Experts of a small language model.
Size: 20 layers, width 512, vocabulary 8192, 153M parameters.
Experts: 64 experts in each of 20 layers, 64 SwiGLU neurons an expert, 4 picks a token.
Training: a variant of Muon for the experts, 9308 steps.
Below are experts of layer 7 (counted from 0) of a mixture-of-experts language model. Rows are named router (the router's row for the expert) and show model dimensions 0-63. Each number is 128 + 24 x the weight over its row's rms, rounded and kept within 0 to 255.
After each expert's rows: "gets" lists some tokens that make up at least twice as much of what it gets as of all text. This comes from a sample of Wikipedia text that the model never trained on. Tokens count by the router's weight.

# expert 12
router [125 125 155 121 114 105 159 145 150 137 124 127 116 145 155 111 132 172 117 129  82 185  90 114  75 143 148 150 120 115 164 149 141 112  42 102 126 128 141  97 112 106  85 138 156 120 100 135 138  89 142 127 150 109 172 161 100 108 151  53 107  77 155 113]
gets: "ic", "0", "tic", "8", "ian", "us"

# expert 50
router [117 116 128  93 139 115 133 118 107 140 119 118 157 150 120 119 118 198 148 128 128 138 129 103 111 162 133 127 157 127 131 143 128 106  96 149 118 126 130 146 157 121 117 104 139 132 114 136 137 133 136 160 130 119 158 172  89 112 152 131 114  85 136 132]
gets: "1", "9", "0", "2", "8", "7"

# expert 19
router [117 124 113 150  93 138 102 112 128 128 115 122 117 107 151 125 142 152  91 140 111 107 123 128  78 163  88 102 118  93  90 172 110 123 132 147 128 150 163 142 150 134 101 151 163 124  92 137 111 149 133 105 144 102 175 159 119 147 105 106 130 110 163 161]
gets: "o", "a", "i", "u", "ri", "to"

# expert 15
router [111  98 109 101 134  88 124  81 116 161 111 128  74 103 124 109 129 157 140 148  91 166 140 132 117 169 125 154 127 122 162 148 168  97  83 141  80 132 142 158 143 119 133 143 161 154 138 102 122 103 163 128 128 132 132 138 102 113 126 130 102 148 146 146]
gets: " the", " a", " that", " The", " |", " an"

# expert 39
router [122 117 110 177 127 120 166 102 140 155  91 109 136 118 149 156 134 150 116 121 106 128  89 112 114 149 123 156 132 133 151 145 141 108 149 154 102 124 127 131 111 132 138 166 187 109 142 101 105 104 140 109 151 115 177 153 116 148 136 138  92 123 132 118]
gets: "0", "6", "5", "4", "3", "8"

# expert 53
router [121 101  98 126 117 118  89 158 116 139 127 129 108 142 125 161 125 139 114 134 127 152 109  96  59 160 119 153 138  98 123 150 154 120  59  94 101 134 146 171 123  92 146 174 137  98 124  99 123 178 146 131 147 134 129 169 105 134 137  88 124  82 130 141]
gets: "\n", " (", "==", " \"", "===", " =="

# expert 20
router [117 104 122 120 149 134 105 139  78 127 102 117 122 152 104  99 120 214 115 127  96 120 132 113  87 156 108 129 126 123 149 175 138  92  69 106 116 131 104 142 135 131 102 144 162 134 125 106 161 149 157 142 130 112 163 158  99 121 118 100  61 118 174 134]
gets: "0", "9", "–", " |", "8", "1"

# expert 28
router [148 122  98 145 150  94 132 144 133 130  93 123 127 156  72 132 157 156 126 101 113 148 109 101 111 171 152 142  71 146 111 168 166 130  64 136 106 107 149 127 125 124 136 109 150 159 125 100 120 133 116 133 145 166 168 164  93 138 167 118  80 112 144 127]
gets: "\n", "0", "at", " p", "ut", "ot"

# expert 35
router [103 105 100 166 146 143 141 143  92 135 112 143 149 126 113 165 114 165 142 132 117 151  70 104  85 154 118 144 114 181 102 128 168 112 101 138 118 144  93 166 109 128 137 173 135 172 126 168 104  90 122 107 157 143 199 157  84 137 129  92 142  89 150 157]
gets: "s", "in", "on", "t", "er", "ton"

# expert 10
router [ 77 152 141 143 124 127 151 119 110 173  91  95 115 172 147 132  94 168 127 118 127 150 152 123  93 153 117 125 109 138 128 127  96 146  75 134 147 166 127 104 184 122 154 157 162 130 172  84  95 129 155 166 116 121 182 166 112 152 164 131 122 125 128 133]
gets: "s", "y", "o", "se", "en", "am"

# expert 13
router [104 130 124 114 150 145 129 134 126 155 125 139 141 115 146 124 161 141 115 115 118 109 138 102 131 170 118 132  95 125 106 146 164 126 119 169 131 139 153 127 105 101 131 124 163 127 103 115 128 126 142 185 146 103 180 152 118 131 140 122 109 116 150 155]
gets: ",", "z", " States", " United", " York", " American"

# expert 14
router [117 112 141 137 119 142 130 134 137 163 109 165 135 117 120 123 115 149 120 114 112 155 122 113 129 138 131 144 108 117 116 137 164  92  93 108  95 122 141 155 125 176  97 151 167 129 111 107 129 125 144 149 155 120 173 153 117 123  90 122  69 120 116 132]
gets: " a", "\n", " of", " the", " an", " \""

# expert 60
router [127 103 122 128 141 113 175 147 119 147 117 133 142 115 147 176 156 164  81 106 102 111 118 111  96 157 105 128  95  98 128 168 120  74  83 115 109 122  79 100 144 114 149 120 162 130 130 160 133 102 121 128 183 111 142 160 100 186 111 126 110 107 138 132]
gets: " |", ",", ".", ";", " after", ":"

# expert 37
router [118  91 153 125 151  97 120 126 157 142 104 148 150 128 147 151 145 157 116 124  62 141 102 100 100 154  93 152  87 140 126 170 161  99 143 123 117 122 170 152 125 161 138 148 153 133  91 134  84 136 139 154 139 122 154 163 115 121 140 125 111 119 138 146]
gets: "3", "4", "5", ")", "2", "9"

# expert 54
router [ 96  77 117 128  93 103 149 128 141 118 106 129 155 130 145 159 124 164 146 122 124 148 147 139  47 143  85 153 112 132 149 121  81 145 108 159  97  90 135 155 130 139 119 159 180 128 115 138  84 139 115 111 131 133 177 167 102 140 126 149  89  99 137 116]
gets: "e", " A", "N", " E", " I", "te"

# expert 27
router [114  83 121  92 108 113 128 112  98 154  84 104 160 109 135 128 174 134 132 113 144 165 103 121 155 168 146 125 150 135 114 156 128 170  82 152  94 147 147 124 127 126 135 146 179 140 103 115 115 121 117 138 141 110 127 135  65 108 125 172  80 113 129 125]
gets: " the", " The", "The", " first", " its", " their"

# expert 34
router [117 104 123 136 176  86 145 101 138 145 122 155 133 123 124 148 114 173 127 124 113 144 115 112  91 160 170 152 136 111 114 128 103 127 112 132  99 145 145 171 147 105 108 123 136 138  96 152 124 110 125 166 154 108 173 167  94 161 169 144 132  98 120 126]
gets: "1", "2", "3", "4", "5", "6"

# expert 51
router [ 96 101 157 103 128 123 112 152 143 144  97  97 130 114 103 147 132 142 125 138  80  90 110  90  57 145 129 142 130 139 125 130 111  98  95 136 126 115 117 118 107 117 155 121 144 127 117 145 131 107 167 121 134 125 194 181  99 114 119 121  80 110 135 131]
gets: ".", "\n", ").", "==", "op", "\"."